Experts of a small language model.
Size: 13 layers, width 512, vocabulary 38433, 88.5M parameters.
Training: a variant of Adam for the experts, 614M tokens, 4682 steps.
Below are experts of layer 4 (counted from 0) of a mixture-of-experts language model. Rows are named router (the router's row for the expert), up (a neuron's input weights, with its number) and show model dimensions 384-447. Each number is 128 + 32 x the weight over its row's rms, rounded and kept within 0 to 255.
Before each expert's rows: "gets" lists some tokens that make up at least twice as much of what it gets as of all text. This comes from a sample of Wikipedia text that the model never trained on. Tokens count by the router's weight.

# expert 4
gets: " was", " as", " is", " were", " are", " be"
router [ 98 203  54 199 142 153 167  97 179 102 148  62 125 137  84  69 139  93 161 109  66 111  76 155 133 154 112  87 159 157 103 148 113  87  68 151 137  90 108 165 125  64 103  63 153 143 119  44 112 136 101 106 103 170 130 174 175 115 101 143 106 113 139 107]
up0 [170 152 112 119 106 167 125  95 116 114  95 112 165 109 159 178 120 167 168 107 113 157 108 165 192  90 141  79 132 100 137  91  24  85 105 174  96 100 160 144 130 126 147 110 114  93 116 130 127 158 114 135 221 125 116 130 170  99  96 101  26 123 119  96]
up1 [ 97 140 125 140 133 139 148 194 122 176 149 144 173 107  91 123  80 197  97  91 111  68 146 146 102 129  89 147  89 160 127 132 106 122 113 100  87  98 194 115 111 107  97 167 133  92  60 176  40 146 102 138 102 162  80 168 148 111 122 148  86 124 126  54]
up2 [128  92  88 119 138 148 131 132  96 130 128 120 145 125  99  70 118 136 128  84 178 136  96 146 168  68  68  65 113 114 134 153 191  81 108 137 144 118 113 162  76  96 112  76 123 117 112 118 110 130 107 136 141 149 155  85 145 110 159 137 121  93 160  88]
up3 [112 140 127 116 114 181 138 131 113 198 163 143 145 164 125 115  37 111 160 151 128 148 131 110 182 140  83 116 147 138 143 179 158 105 111 160 102  77 167 144 103  80  96  95 103 190 108 154  78  87 110  97 132 141  93  99 106 119 148 138 146 154 171  82]
up4 [ 94 138 155  95 213 117 155 121  79 155 212 144 147 108 160 140 162 171  99 119 127  92 103 105 111 102 129 121 111 132 105 105 105  91 143 180 138  71 111 150  60 126 128 141 110 110  98  91 125 136 119 107  72 156 116  71 168 148 132  72 136 129  64  83]
up5 [140 117 131  66  94 153 110 112 160 110 123 127 146 160 114 162 109 130 114 136 136 146 132 165 128 154  55  48 111 147 148 110 182  73  99 131 102  76 134 147  71 152 112 145 106  98 150 179 131  98  67 136 146 152 160 150 131 215  93 132  64 204 148 144]
up6 [114 165  93  99  95  88 125 107 148  80 139 202  90 205 150 151 119 142  82  69 135 178 148 161 136  95 100 104  89  75 100 104  98 148 107 116 136  85 152 144 109 121 117 152 144 152  86 146 155 163 142 145 125 196 126 122  85  93  52 120  28 133 102  99]
up7 [149 151 132 128 140  75 190 168 126 160 130 127 132 137 137  49 151 106 144 125 160 104 112 126 164 218 153 108 115 162 163 121 181  97  21 183  90 171 141 207 140  72 137 151 107  96 121 135  83 160  59 128 107 156 147 122 119 158 153 129  93 160 107 119]
up8 [160 203 173  89 152 108 134 153 163  96 139 135 138 126 122 134  92 170 124  86 119 133 130 130 133  92 139  96  93  87 118  67 115  72  52 105 147 144 138 163  95 166 117 108 144 130  87 180 152  82 158 133 129 106 178 113 139 107 128 122  95 175 133 143]
up9 [119 144 162  62 173  60 151 147 128 115 140 111 141 140 180 142  95 126 129 144 135 112 137 151 110  98  97 134 128 161 153 170 166 125  88 100 170 112 129 114 124  83 106 105 145 133 163 121 116  95 118 126 109 158 124  80 113 113 200 116 141 160 201 114]
up10 [ 96 149 135  94 106 109 186 119  88 168 168 112 135  73 115 139 161 120 138  75 163 108 127 152  69 179 114 150 119 120 111 186 119  88 106 134 109 178  98 113 149 129 143 135 110 101 129 103 114 184 135 133 143 117 167 109 121 100 123  77 117  91 133 113]
up11 [184 136 164 100 219 164 102 127 118 144 172 106 103 197 139 122 125 110 119 133 118 143  89 161  59 134 118 109 115  85 130  97  89 128 107 113 153  98 141 103  99 139 108 140 142 153 154 135 201  65  91 123 155 115 139  89 125 158 131 114 126  59 127 133]
up12 [ 92 188 173 157 136 116 174 138 141 103 155 180 173  98 126 175  85 165 127 110 140 127 140 105 125 160  91 106  57 195 149 181 187  83 149 128 141 119 143 137  56 115  67 127 121 116  97 194 115 113 149 169 146 203  48 147 125 144 152 145  99  99  80 114]
up13 [190 102 152  92 113 103 147 146 119 102 144 137 110 115 129 203 144 192  86 116 126 144 127 169 161 144  91 131 142  63 224 125 164 174 121 113 140  97 138 198 151 158  91 175  86 128 149 141 116 128 140 147 156 163 126 138 177 149 127  87  55 121 127  70]
up14 [161  84 143 113 117 106  99 160 156 169 131 116 170 122 144 203 111 118 177 159 135 109 137 173 136 127 157 140 164 118 149 102 199  87 119 159 144  97 136 149 160 170 104  88 111 116 177 128 122  97 140  99  86 179 136 182 159 150 145 113 127 170 133 145]
up15 [141 105 133 115 111 161 114  94 137 135  93 144 137 109 162 128 131 138 106  63 163 133 104 189 160 102 114 114 114  81 160 114  84 151 113 133 110 161 157 150 114 108 119 145 107 137 168 123 112 155 112 180 171 160 132 125 115 179 136 133 108 174 135 149]
up16 [ 85 111 163  86  94  78 121 114  84 158 195 114 153 154 145 165 104 130 144 101 111  88 150  59 160  86 162 140 118 150 117 137 149 111  98 146 120 107 154 116 110 122 123 131 138  68 153 138 155 148 114 154  95 102 116 142 145 102 147 126 109 132 111  84]
up17 [115 160 116 105 153 141 172 190  37 146 173 158 127 124  72 110 148 143 114 124 115 156 115 126 112 142 117  99 132 138  76  90 140 149 149 148 119 121  92 143 100 135 132 121 106  98 132 108 139 112  84 159 109 128 144 110 143 157 124 145  81  78 137 100]
up18 [172  95 173 129 116 125 179  94 197 116  41 125 123  74 163 160 122 103 162 128 102 169  91 134 128  89 128 171 156  95 147 105 107 154  83 129 183 162 131 105 106 158 155 119 187 107 167 135  45  98 113 116  72 140 115 132 128 138 149  76 104 176 176  92]
up19 [111  80  86 105 107 135 115 171 162 130 119 159  87  97 116 103 108 128 121 147  94  96 151 116  95 110 116 149  78 118 156 155 162  75 101  83 151 120 149  44 106 138  92 107 165 162  89 152 102 125 125 153 135 140  78 140 113 174 135 164 143 111  83 136]
up20 [101 102 116 100 135 108 111 105 131 198 102 143 133 134 170 128 118 156 106 130 174 148 115 196 102 189 126  96 108  95 101 151  79 117 156 219 150  93 146  71 107  42 106 137 100 126 137 150 112 132 129 117 135 176 141 123 111 171  61 160  42 141 110  99]
up21 [140 178 183 111 110 149 152 193 134  98 152 154 135 153 196 143  98 157  70  94 122  95 154 188 203 122 120  88  95 117 144  99 137 151 133 114 126 113 139 119  92 116  94 105 109 142  94 101  87 152 130 167 126 186 127 108 117 144  81  80 103  69 122  88]
up22 [138 117 144 102 134 114 201 175 159 169 131 121 131 136 143  48 157 114 184  52 130 147 132  90 153 146  75 103 152 120 152  71 159 106  80 152  82 147 123 174 106 108 153 121 109 169 124 127 144 124 119 138  80 185 155 135 138 111 144 154 145 148 136  78]
up23 [106  85  94 110  49 148 146 151 122 108 139 114 154 163  84  60 111 149 132 167 138 130 112 119 175 152  62  69 132  82 120  84  42 151  89 173 104  87 186 148 150 140  91  68  90 120 136 136 144 116  68 142  63 163 174 109 116 109  99 148  16 151 124 101]
up24 [125 123 157 170  20 119 196  99 148 132 164 130 136 107 137  39 145 149 163 131 130 113 133 109 136 147 156  78 148 111 118 134  94  95 124 126 187 149  97 150  40 138  88 104 202  92 186 169  95 132 150 146 101 143 126 101 116  75 129 141 137  72 142 133]
up25 [126 123 186 127  80 124 155 158 118 165  83  73 131 173 154 113 131 115 187 106  79 105  84 188 101 144 147  65  46 143 145 171 190  99 133 154 139 167  96 120 109 111 127 100 140 113  96 117 112 174 127 100  68 119 174 113 157 165 137  87 152 106 104 172]

# expert 5
gets: " a", " his", "'s", "1", " A", " an"
router [103 109 165 131 133  87 180  97 129  79 135 177 162 142 114 107 119 144 137  70  86 157 111 154  92 130 127 140 119 123 100 135 149 104  94 143 123 115  83 157 131  95 112 125 146 128 133 192 125 142 125 162 134 142 127 178 108 135 127  86  82 165 141 118]
up0 [166 173 148 178 127 120 118 187 118 187 115 120 143 135 155  98 165  85 159 117 130 130 107 162 123 138  77 124 112 154 169  91 128  97  99 111 143  81 107  33 133 148  94  97 104  87  53 143  94 195 123 109  89 147 172 149 128 129 113 136 166 151  77 152]
up1 [156 132 131 174 162 167  92 142 177  92 113 157 106 143 119 146 101  97 125 135 169 121 135 131 187 130 107  76  57 151  88  87 124 125  73 158 109 139 145 162 139 148 110 127 145 137 125 114  83 122 158 143 124 129 188 135 131  65  90 136 110 169 147 157]
up2 [ 83 131 101  84 137 128 152 167 122 105  80 158 107 162 144 116  84 132 129 131 136 133  76 126  97 187 178 144 115 137 178 105 116 167  90 134 148 137 178 140 112  87 120 125 115 142  88 137 175 111  72 134  82 147 134 173 134 171 144 157 121 137 105 130]
up3 [156 155 138  98 169 170 148 118 106 110 127  73 110 158 117 110 101 158  87 103 133 144 143 159 120  62 113 126  57  97 102 175 149 124 123  90 127 150  76 147  49  99 173 126 169 158 155  95 149 157 145  87 108 132 143 146  98 116 135 120 133  98 187 117]
up4 [ 85 100 122 137 121 140 173 136 148 110 160  84 105 165 180  89  79 131 111 111 107 144 171 160 169 149  48 139 165 104 112  69  91 176 162  79 147 155 133 159 109 135  78 105 120  43  68  84 151 146 183  80 146 112 120 125 107 170 155  94 104 167 120 105]
up5 [178 235  93  77 120 165 157 126 115 108  89 109  97 134 145 137 122  97 161 148 161 155  97 173 191 131 140  93 168 157 116 128 168 180 137  94 128 113 161  75 155 149 138  98 158 153  95  82  86  97 164 166 138 160  80 104 124 101 128 194 159 121 157 130]
up6 [140 184 126 133  53 142 142  94 154 126 132 132 139 137 133 175 108 135 162 118  83 129 132 131 192 129 158 119 148 145 121 160 149  97 119 172 150  64 142 120  70 131 147 140 102  40 126  91 159 110 160  98 114  55 124  89 143 148  82 178 105  97 135 153]
up7 [120  96 133 156 111 121 129 151 151 121 155 121 157 117 114 111 121 148 190 136 127 128  97 125 167 149 114  68 108 166 120  76  78 164  67 148 126 131 175 142 116  66 133 179 118 102  66 158 128 133 108 124 148 143 185 142 111 144 112 142 135 137  81 100]
up8 [ 65 124 132 166 127 124 155 148 155 130 146 102 120 145 168 174 148 122 140  92  87 113 117 191 103 142 100 148 190 117 205 137 127 194  95  78 156 111 100 163 142 108 106 116 148 115 129 127 106 108 162 132  68 137 124 116 168 123  95 160  66 114 103 160]
up9 [ 75 113 127 119 100 152 148 140 111 116 149 113 102 139 107  84 125 166 137 115 159  80 108 144 128  95  86 123 140 126 160 100 145 161 117 138 124 113  55 119 127 125 136 106 108 111  52 113 115  93 123 157 125 143  89 107  83 131 120 139 103 126 146 128]
up10 [154 136 157 127 127 125 134  81 110 139 146 122 187 158 125  97 119  86  57 134 204 142 160 190 106 137 179 173  89 139 110 113  99 178  52 110 127 135 106  70 113 134  97 126 144 174 146  79 132 178 148 180  19 109  99  95  96 144 104 122 136 113 125 161]
up11 [ 82 128 114 169 129 124 143 143 131  85 159 103  83 140  93  70 110 127 119 159 137 131 175 156 179 124 119  46  68 130 177 173 136 120 145  63 175 120 119 105 163 169 138 114  90 120 158 125 126 101 120 176 129 101 116 130  98 109 156 155 192  75  88  62]
up12 [124  98 131 128 148 165  87 190 147 118 105 103 154 119  67  72 140 138 115 108 130 143  76 153 102  72 133 124 117 134 119 156 146  99 108 143 128 142 162 152 138 113 145 126 171 117 158 114 128 123 183  67 156 167 113  98 138 157  56 118  93 123 124 101]
up13 [144 129  96 162 157 146 129 144  81 130  83 137 117 119 127 101 100 161 153 100 163 106 125 124 126 151 131 141 111 131 139 216  73 135 133  78 148 108 163 142 136  76 125 143 120 138 123 148  69 166 125 115 129 136 110 153  97 131 119 111 129  93 108 146]
up14 [ 86 138 123 132 141 136 128 141 115 115 147 104 126 123 120 167 116 132 147  93 116 155 134 127  94 182 155 106 125  89  89 153  77  57 176 114  63  97 111 116  41 156 173 119  91  58 127 124 177 147 158 128 134 184 125 139 161 131 183 116 135 134  99  87]
up15 [161 147 116 111 127 150 112 174  82 139 148 147  84 132 123  95 142 126 153  74 116  86 129 129 140 100 123 139 119 129  91 171 168  87 119  90 121 183 126 139 131  92 110 106 151 129 140  90  52 150 122 210 124 156 150 138 122 162 138 185 168 139 158 104]
up16 [143 112  79 134 113 147  95 160 202 139 116 111 106  68 125 133  70 139 182 106 217  91 140 131 119 165  63  96  93 121  79 115 138 123  69 123  91 159 166 227  25 147 121 115 120  92  99 120 144 115 118 112  95  94 122 109 100 142  96 108  80 124  62  77]
up17 [121 121 132 127 103  86 146  99  88 146 163 122 102  90 126 127  88 217 134  79 114 177 172  93 132 109 162  93  98  88 112  81 163 110 123 128  91 156 138 186 159 103 108 122  74  90 155 129  83 124 125 130 156 122  95 128 188  53 188 141  91 138  77 113]
up18 [106  56 129 130 164 143 122  75 126 149 153 118 139 120  85  85  54 117 101 147 147 192  74 146 146 104 111 116 129 139 117 116 152 154 109 143 176 146 100 137 150 121 108  48 131 110 152 118  98 129  91 150 127  96 171  85 124 155 122 152  90 160 162 137]
up19 [ 58 169  98 124  97 124 104 131  81 197 119  84 148  85 131 166 108  90 211  66 153 135 120 126 161 178 107  98 112  59 106 192 123 113 151 165 158 108 138 160 119 126  88 116 124 142  80 138 117 139 122 152 153 148 161  72 144  90  93 114  82 133  54 121]
up20 [ 56 162 108 189  94 135 147 129 160 182 110  87 127  98  87 128 117  97 146  56 155 145 161 106 164 153  67 101 123  80 115 117 120 152 109 113 133 107  72  94  88 156 108 151 118 140 126 112 148 138 164 128 190 163 144 168 134 164 131  98 141 157 120 112]
up21 [135 126 131 104 132 133 117 110 125 174 176 153 111 132 128 108 150 104 117 105  84 100 122 163  97 128 115 108 157 135  59 119 193 144 138 182  53 167 116 147 118 124 109 112  71  97  75 142 151 142  95  96  81 177 111  95 100 148 141 162 112  94 119 164]
up22 [144 164 145 140 141 148 133 105 122 124 130 119 170 109 154 106  66  91  97 122 183 162  94 150 146 118 107  80 177  88 114 113 148 143  79 166 137 119 195  71 125 219 129  97  87 117 163  78 116  89 124 170 162 150  99 139 111 140 151 142 120 138 102 118]
up23 [124 165 126 169 155  78 153 136  92 162 121 144 135 181 186 126 104 143 114 168 159 121 102 120  91 161 141 136  87 119 202  74 123 203 105  98  97  99 130 148 150 101 128 109  95 131 121 119 111 131 172 152 137 153  87 149 155  59  65 191 106  98 103  78]
up24 [114 151  96 101  69 145 153 159 142 107  99 126  88 139 114 128  84 169 117 145 130 172 132 139 136  71 121 126 130  75 145 162 139 121 151 188 104  77  60  95  75  92 130 152 176 126 130 128  91 113 115 142 110 159 163  78 120 103  99 115 112 113 111 104]
up25 [126 104 100 154 164 107 149 134 130 131  74 138 141 167 152 138 144 132 132 136 171 124 142 117 127  88 140 119 172 136 110 136  69 163 112 166 140 172 153 142 108 162 172 135 137 212 122 113  97 181 117 133 115 173 132 161 139  93 104  99  67 149 152  63]

# expert 0
gets: "2", ",", "3", " (", "4", "5"
router [ 89 181  83 165 136 144 136 112 175 113 130  67 160 148  42  61 122 187 149  97  94 108 121 150 162 158 116 101 125 157  95 140 121 162  87 140 131 128 160 134 110  80  97  76 129 153 134  95 113 157 101 202 105 168 103 147 118 188  68 203 127 117 147 104]
up0 [139 136 124 175 115 143 103 119 130 134 137  71 161 146 141 170 136 167 148 153 126  49 133 141 136 138 111 135 135 130 116  91  96  94 119 192 110  55 137 153 132  79  60 124 186 135 108 128  44 123  89 177 131 146 163 113 116 101 206 132 129 172 124 151]
up1 [125 150 129  71  85 135 129 125 105 147 155 138 154 181 102 165 111 165 137 167 138 113 132 112 103 213 116 172 113  92 142 188 122  90  60 150 130 118 150 130 115 119 113 102  95 140 106  88 135 134 153 167 195 184 164  94 141 162 143 146 140  89 157 111]
up2 [113 148 147 105 154 177 160 135 130 131 119 176 167 181 133 151 124 134 102  80 154 131 177 156 108 165 144  96  65 143 139 126 118 124  63 148 115 125 145 160  88 191 195 164 163 163 110 114 129 155 145 116 123 121 184  90 118 155 145  91  83 164 119 112]
up3 [115 110  98 110 157 108 204 128 121 143 152 172 123 126  93  88  94 139 163 135 138 171 160 146 139  83 144 136 168 135 178 132 110  59 102 139 151 134 122 180 127  97 117 134 145 180 133 163 114 183 124 111 138 133 101 104 143 134 132 159  77 131 160 112]
up4 [173 157 171  88 218 147  99 106 142 156 105 152 200 106 121 165 120 111 170 115  84 150 146 147 140 148 126  83  87  91 134 166  98  96  83 169 157  68 121 105 141 148 130 135 105 153  89 117  98 185  90 141 112 153  71 145 148 142 119 132 157 164 115  91]
up5 [139 140 157  94 140 134 118  82 126 114 106  57 108 114 146 132 105 137 142 127  99 123 157 177 176  81 147  84 151 159 151 198 142 180 106 145 121 117 111 146 142 156 102 174 141 123 152  87 113 116 122 140 119 188 135 162 134 183 141 149  89 115 138 108]
up6 [121 131 179 138 151 121 193 135 122 159 130 127 160 139 142  90  95 150 130  85 171 135  99 136 149 144 114  53 130 126  71 153 117  78  79 167  93  65 111 123  99  72 112 121 111  85  79 147 136  87 143 158  97 208 153 123 148 178 112 172 134 105  81  96]
up7 [139 115 136 146 119 148 168 150 136 150 138 198 125 158 103 127 134 137 117 140 170 165  92 143  99 132 181  91 159 104 144 104  55 168 100 137 109 153 138  99  92  54 177  89 184  90 120 125  92 181 113 176 103 177 116  96 132 111 125 156  94 102 138  94]
up8 [100 135 158 131 128 148 130 156 130 158 133 127 134 147 155 122 120 144 136  79 172 146 123 146 157 137  96  94  87 138 157  97  95 125  57 125 121 134 136 142  87 134 120  83 129 102 106 120  68 145 193 143 132 183 204 131 110 138 159 125  73 119 113  80]
up9 [115 121 132 115 145 127 135 192 129 116 122 145 176  68 136 131  86 142 127  74 167 123 138 190 162 144 106 102 127 105  90 119 112 123  87 152 114 131  73  78 107 102  94 117 165  99  75 134 112  98 142 168 118 188 176 146 132  93 152 123  92 100 112  81]
up10 [137 129 106  87 179 125 160 172 128 141 125 132 123 166 151 143  95 102 174  94 145 106 153 146 133  70 115 105 123  93 120 117  96 122 120 139  95 125 124 159 126  73 125  83 128 162 107 110 106 127 111 144 114 217 113 117 128 156 179 123  49 134 151 111]
up11 [ 79  93 139 123 174 131 175 161 120 134 109 143 113 143 132 161 155 108  84 156 120 156 173 215 131 126 112  66 114 130 116 148  79 114  99 115 163 134  89 101  91 142 117 152  88 155 172 150 150 159  93 162  91 176 142 145 132 154 148 131 133 156 149 102]
up12 [ 59 156 139  86 128  89 142 176 153 149 167 102 108 137 193  84 124  80  85 120 119 139 145 173 167 134  64 103 100 104 164 164  83  78  83 111  96 181 134 146  95 119  98 158 173 120 124 149 160 147 102 119 127 172 108 141 134 167 124 140 109 119 179  76]
up13 [107 185 128 155 130 143 174 182 151 139 113 123 155 135 169 106 132  77 145  76 169 101 166 112  96  96 101 110 113 108 128 132 106 102  88 146 120 108 114 121  70 109 166  68 153 126 103 115 135 149  89 158 120 199 126 127 134 147 138 205 127 113 138 123]
up14 [104 104 112 182 104 137 202 133 160 175  98 128 144 180 147  95 116 137 118 169  73 201 164 142 136 109 114 120 110  84 146 162  94 130  84 133 151 101 126 127 129 185 118 144 130  46 139 162 119 128 110 149 121 171 105 135 164 145 228 101 165 171 176 100]
up15 [147 133 139 115  98 129 162 180 106 135 146 156 159 110 135 156 118 111  84 110 134  75 146 173 166 131 117 151 124 112 132 118 148 102  52 178  69  63 115  79  47  97 133  95 150 102 144 133 122 160 150 130 162 188  79 111 133 154 134 116 118  98 111  65]
up16 [ 96 124 143 149 127 145 140 165 159 119  97  80 145 139 170 148 102  97 117  82 130 137  95 157  98 109  94 127 126 135 125 131 141 121 113 125 145  92 172 138  89 117  85 132 159 108  78 113 168 151 118 114  34 132 128 123 160 146 127 112 128 104 140  85]
up17 [132 125 117 167 104 166 193 220 140 145 168 161 140 115 127 122 112 120 124  88 112  84 141 162 141 118  97 121  52 130 123 113 130 133 128 143 165 158 143  98  95 190 107 126 149 141  66 122  73 145 127 124  88 144  80 102 101  70 121 119 120  80  82  89]
up18 [ 99 108 174 146 111 111 171 122 161 165  88 134 172 147 158 144 104 126 110 102 172 152 133 132 141 184  94 131 134 149 145  87  91 133  77 113 137 142 137 136  66 126 192 132 123 136 123 111 145 151 122 123  96 194 186 159 147 107  87  70 107 149 104  96]
up19 [ 87 127 164 105 138 112 159 119 129 116 140  73 133 103 162  95  94 123  87  84 127 149 118 144 134 118 115  78 127 121 130 126 112 145  94 119 116 131 138 139  44  85 110  96  92 150 104 135 135 114 137 130 108 176 141 124 137 167 124 149 107 123  95  46]
up20 [ 90  62 116 109 126 119 210 119  88 113  80 126 119 140 150 118 135 111 129 148 112 114  97 144  66 120 109  79 141  87 175 134 141  99  75 177 159 115  80  94 118 126  88  78 147 127 118 170 108 128 122 200 108 184 170 165 168 137 164 151 146 100 141  63]
up21 [168 101  99 100 181  96 223 176 124 153 173 139 121 156 173 147 134 164 122  84  93  93 166 225 151  87 119  98 167 160 177 121 146  90 126 115  64 106 158  84 146  78 144 127  93 107 156 112 135 166 161 147  77 141 154 100  98 110 170 150 106  99 139 107]
up22 [113 117  61 128 153 141 155 109 145 104 113 139 125 141 127 118 153 164 153 143 187 106 125 215 122  94 162 149 121 138  98 179 171 126 108 126 194 125 115 139  87 129 136 109 134 153 156 129  97  89  68  49  99 154 114 138 111 108 143 168 108 140 146 111]
up23 [142 138  95 100  86 114 109 153 107 161 132 148 152 145  70 135  90 169 124 155 236 133 106 169 143  93 132  67  72 158 103 114 107 114  97  90  91  85 138 103 123 130 180 104 133 118  63 115 128  71 132 149 152 129 152 126 160 127 100  87  98 127 144 172]
up24 [153 158  93 114 148 107 176  93  88 118 121 116 145 151 119 151  90 104 119  99 129 141 105 133 127 181 156 120 116 147 104 128 117 202 123 140 105 105  91 116  81  59  51 112 114 166 116 148  81 128 101  85 156 151 123 102  79  74 192 169 152 100 125 135]
up25 [131  94 137 111 128 123 153 103 122  89 113 130 118 162  89 102  87 131 115 103 128  96 163 137 148 118  92 123 128 121 104 112 170 100  67 155 118 140 135 160 187 110  92 130 156 128 106 153 115 142 116 141  88 132 111 157 114 100 171 109  92  76 127  77]

# expert 3
gets: " to", ".\n\n", " in", " T", " G", " K"
router [ 85 178  65 161 137 151 133 118 162 117 133  66 148 155  46  63 121 166 136  98 104 110 118 139 157 135 110 107 131 165 111 148 111 149  89 144 138 122 151 138 118  81  96  82 122 149 141 101 116 133 119 220  95 166  92 154 133 179  72 186 127 112 148 104]
up0 [140 134 147 130 115 132 186 167 136 125 155 129 141 132 129 105 121 141 125  72 127 172 104 143 148 155  87 157  84 110 105 116 126 119  62 107 139 106 131  85  61 120  82 106 139 132  60 104 115 104  89  93 108 183  99 157 155 200 128 129 133 100 128  75]
up1 [ 50 118 135 137 133  72 163 102 109  96 152  88 174 125 129 112 133 130 138  67 170 175 101 137 148  98  92 129  77 125  93 135  60 145 125 161 143 150 124 132  87 107 117 135  98 109  95 135 108 186 133 141  91 156 143 133 173 143 154 105 131  85  97  75]
up2 [121 161 143 101 161 127 167 101 155 137 114 154 145 156  74 108  89 148 134 147 125 145 185 211  83 100  81  83 128  72 166  99 126 127  77 116 106 159 120 176  97 145 126 150 169 111 131 142 108  95  93 166  85 120 129 136 104 103 180 118  84 125 155  98]
up3 [130 142 176 123 129  98 140 148 153 102 115  84 157 107 149 104 136 146 117  60 157 131  97 186 135 115 123  53 125 124 134 131 102 126  66  99 100 156 135 163  67 127 103 111 144  93 117 113 115 179 113  83  64 148 152 161 149 147 128  98  88 143  84 126]
up4 [118 116 110 126 120 103 153 108 141  97 124 133 152 153 140 121  57  98 126  89 134 104 127 137 179 108 110  89  95 156 152 153 145  76  99 147 134 116  77 102 112 108 121  79 124  99  86 155 119 143 129 132 134 172 153  74  99 120 149 128  95 144  94 106]
up5 [105 120 142 127 151 126 192 153 126 124 133 141 180 113 151 107 115  97  98  86 137 165 123 150 114 126 109 128  81  78 113 106 118 106  93 147 122 132 104 156  75  66 146  91 139 102 138 106 132 124 128 139  97 209 163 161 103 162 100 141  79  78  90 133]
up6 [116  85 131 171 103 101 175 143 160 109 125 156 175 125 110 147  95 151 135  35 102 126  76 170 106 139  76  82 108  95 107 141 140 124  73 132 126  90 141 144  60  88 114 132 135 122 120 158 110 177 122 130 119 185  98 154 136 118 127 153  82 118 109  99]
up7 [140 109 122 140 179 157 138 143 194 110 122 158 197 140 145 131 131  91 129 167 170 142 101 145 100 203 179 115  86  92  85 120 146 118  95 146 150  93 100  92 127 131  89 157 190 128  98 157  89 158  95 153 147 185 150 118 124 162 174 131 115 126 183 170]
up8 [108 122 149 193  94  84 169 136 123 120  96 172 143 149 144 156  63 107 181 153 155 126  88 126 128  82 138  94 130 123 113  64 145 132  50 116  84  88 144  86  48 104 105  83 177 108 102 194 118 111  73 141 115 141  70  90  96 107 133 148  49  81 105  78]
up9 [119 148 194 163 128  98  86 139 186 160 122 112 104  90 128 183 100  84 132 117 144 135 150 121 100  99  72 132 107 158  81 111  73 103  84 119 156 115 124 137  97 123 172 114 116 152 155 134 155 142 125 100 113 162 146 107 107 115 136 157 127 113 117  93]
up10 [114 158 164 141 104 100 153 139 138 144 158 129 156 130 127 165 132 125 111 105 199 119  74 156 111 128  60  88 133 116 169 121 138 138  65  88 118 100 159 142 109 134 115 163 139 142  88 166 103 159 116 132 146 176 147 146 137 169 158 142 102  85 159 113]
up11 [113 123 173 147 131 160 205  92 121 134 132 129 168  95 133 126 107 102 141  78 158 154  97 168 142 132 154 127  71 138  78  85  93 154  62 167 101 153 145 123 100  99  61  91 156 133 123 145 173 151 100 125 123 148 157 118 142 105 130 152  85 115 120  81]
up12 [ 93 129 164 122 125 139 115 123 184  99 153  75 165 159 113 128 141 103 129 113  83 135 193 166 126 177  99 108 115 103 111 130  93  86  79 163 137 163 169 106 124  95  94 138 112  68 121  93 111 121 132 182  77 134 123 158 121 219 138 155  87  74 136  46]
up13 [ 82  78 136  78 141 128 203 129 117 156 125 115 161 128 123 138  90  64 157  92 147 132 155 168 120 183 100 124 102 132 151 123 117  76  53 147 117 126 102 176  72  71 126 143 106 146  95 127 102 165 140 184  67 139  95  93 143 151 194 107  88 120 118  94]
up14 [104  85 157 106 120 130 111  94 122 149 116 178 136 128 171  97 107 146 167 107 162 145 119 169 151 113  78  88  94 119 191 129 100 139  48 157 132 144  94 109  98 116 137 139 116  92 192 110 134 111 115 128  75 179 130 161 154 155 105  89  88  98 126  95]
up15 [107  69 159 123 110  86 153 189 173 128 130 155 136 181 125 110  73 153 100  64 157 120 189 157  85 130 158  93 160 128 151 143 110 140 134 175 133  99 164 141  73  56  96 139 132 135 144  84 121 130 178 115  59 157 117 125 127 202 183  95  86 161 110 106]
up16 [148 132 143  81  78 126 160 212 120 129 125  78 175 130 143  93 115 148 113 112 161 171 138 168 169 112 121  90  88 118 157 158 142  62  50 146 124  85 123 117 115 125  97 148 133 151 155 105 119 158 125 127 124 146 163  79 104 128 183 161  93  94 151  75]
up17 [ 87  74 174  64 179 130 150 116 193 184 101  95 170 121 116 182  89  97 106 175 146 176 183 148  86 113 106 174 136 175 121 117  96  67 126 176 114  91 130 130  77 142  88 137 141 124  71 112 107 153 128 150  89 139 100 103 119 165 146  85 179 125 140 105]
up18 [121 168 166 133  95 119 170 108 140 126 126 113 183 148 103 137 143 113 122  67 140 123 162 150 194 138  99 120 150 108 192 114  88 116 129 138 145 112 108 181  82 116 117  94 174  85  98 111 123 167 100  91 112 161  92 144 108 164  72  80 119  67 121  61]
up19 [107 137 145  91 136 171 154 150 115 146 142 134 128 145 184 153  80 146 115  87 151 173 157 149 147 146 144  94 115 167  93 127 171 109  74 132  64  90  92 132  98  90  85  93 161 105 111 119  80 167 134 170 102 168 130 115 136 119 125 150 134 105  74  80]
up20 [116 124 111 133  82 154  93 148  86 138 172 108 161 169 174 113 132  76 108 122 171 127 181 148 118  97  84 137  87 119 133 144  64 123  83 132 145 179 169 121 157 115 165 164 137 149 146  79 133 153 116 161 157 173 138 162  99 127  81 158  96  84 184 124]
up21 [111 136 103  92  90  84 149 105  72 138 152 153 114 106 150 118 119 165 110 131 174  75 108 148 151 166 123 106 109  68 125 188 128 163 112 158 136 123 133  84 108  84  81 151  97 202 105 168 105 107  41 122 124 159  92 157 105 163 158 156  88  73  78 152]
up22 [153  41 124 131 150 142 169 113 105 128 158 112 140 146 152  90 131 151 131 160 114 119 133 173 157  89 128 107 120 140 167 149 126 134 115 119 102 159 149 150 126 121 205 129 109 157 143 144 129 174  79 123  80 135 153 175 145  74 155 112 106 104  97 112]
up23 [138  78 184 133 138 169 147 137 184 109 163  70 171 173 176 109 173 128  88 119  90 122  80 162 124 184 106  98 129 129  55  72  91 195  68 177  91 134 116 167 140 130 166 149 107 108  90 177 152 134 114 119 104 129  93 181 168 167 146 137 111 136 121 133]
up24 [ 21 113 106 170 163 128 139  82 129  84  69  58 173  86 134  92 132 114 112 104 119 123 115 156 171 122 109 104 154 176 114  97 108 115 100 109 152 177 171 130 186  76 119 113  79 161  99 121 108 103  86 120  44 127 112 101 101 163 121 144 148 153 165 116]
up25 [ 49 134 143 176  82 115 180 115 158 100 164 133 197 123 154  76  84 112 155  84 148 146 143 106 142 107 124  79 119 120 135 114  97  97  70 155 111 106 106 165  67  87  95  82  65 134 141  82 130 136 108 135 110 172 166 147 111 142 155 185  48 100 124 100]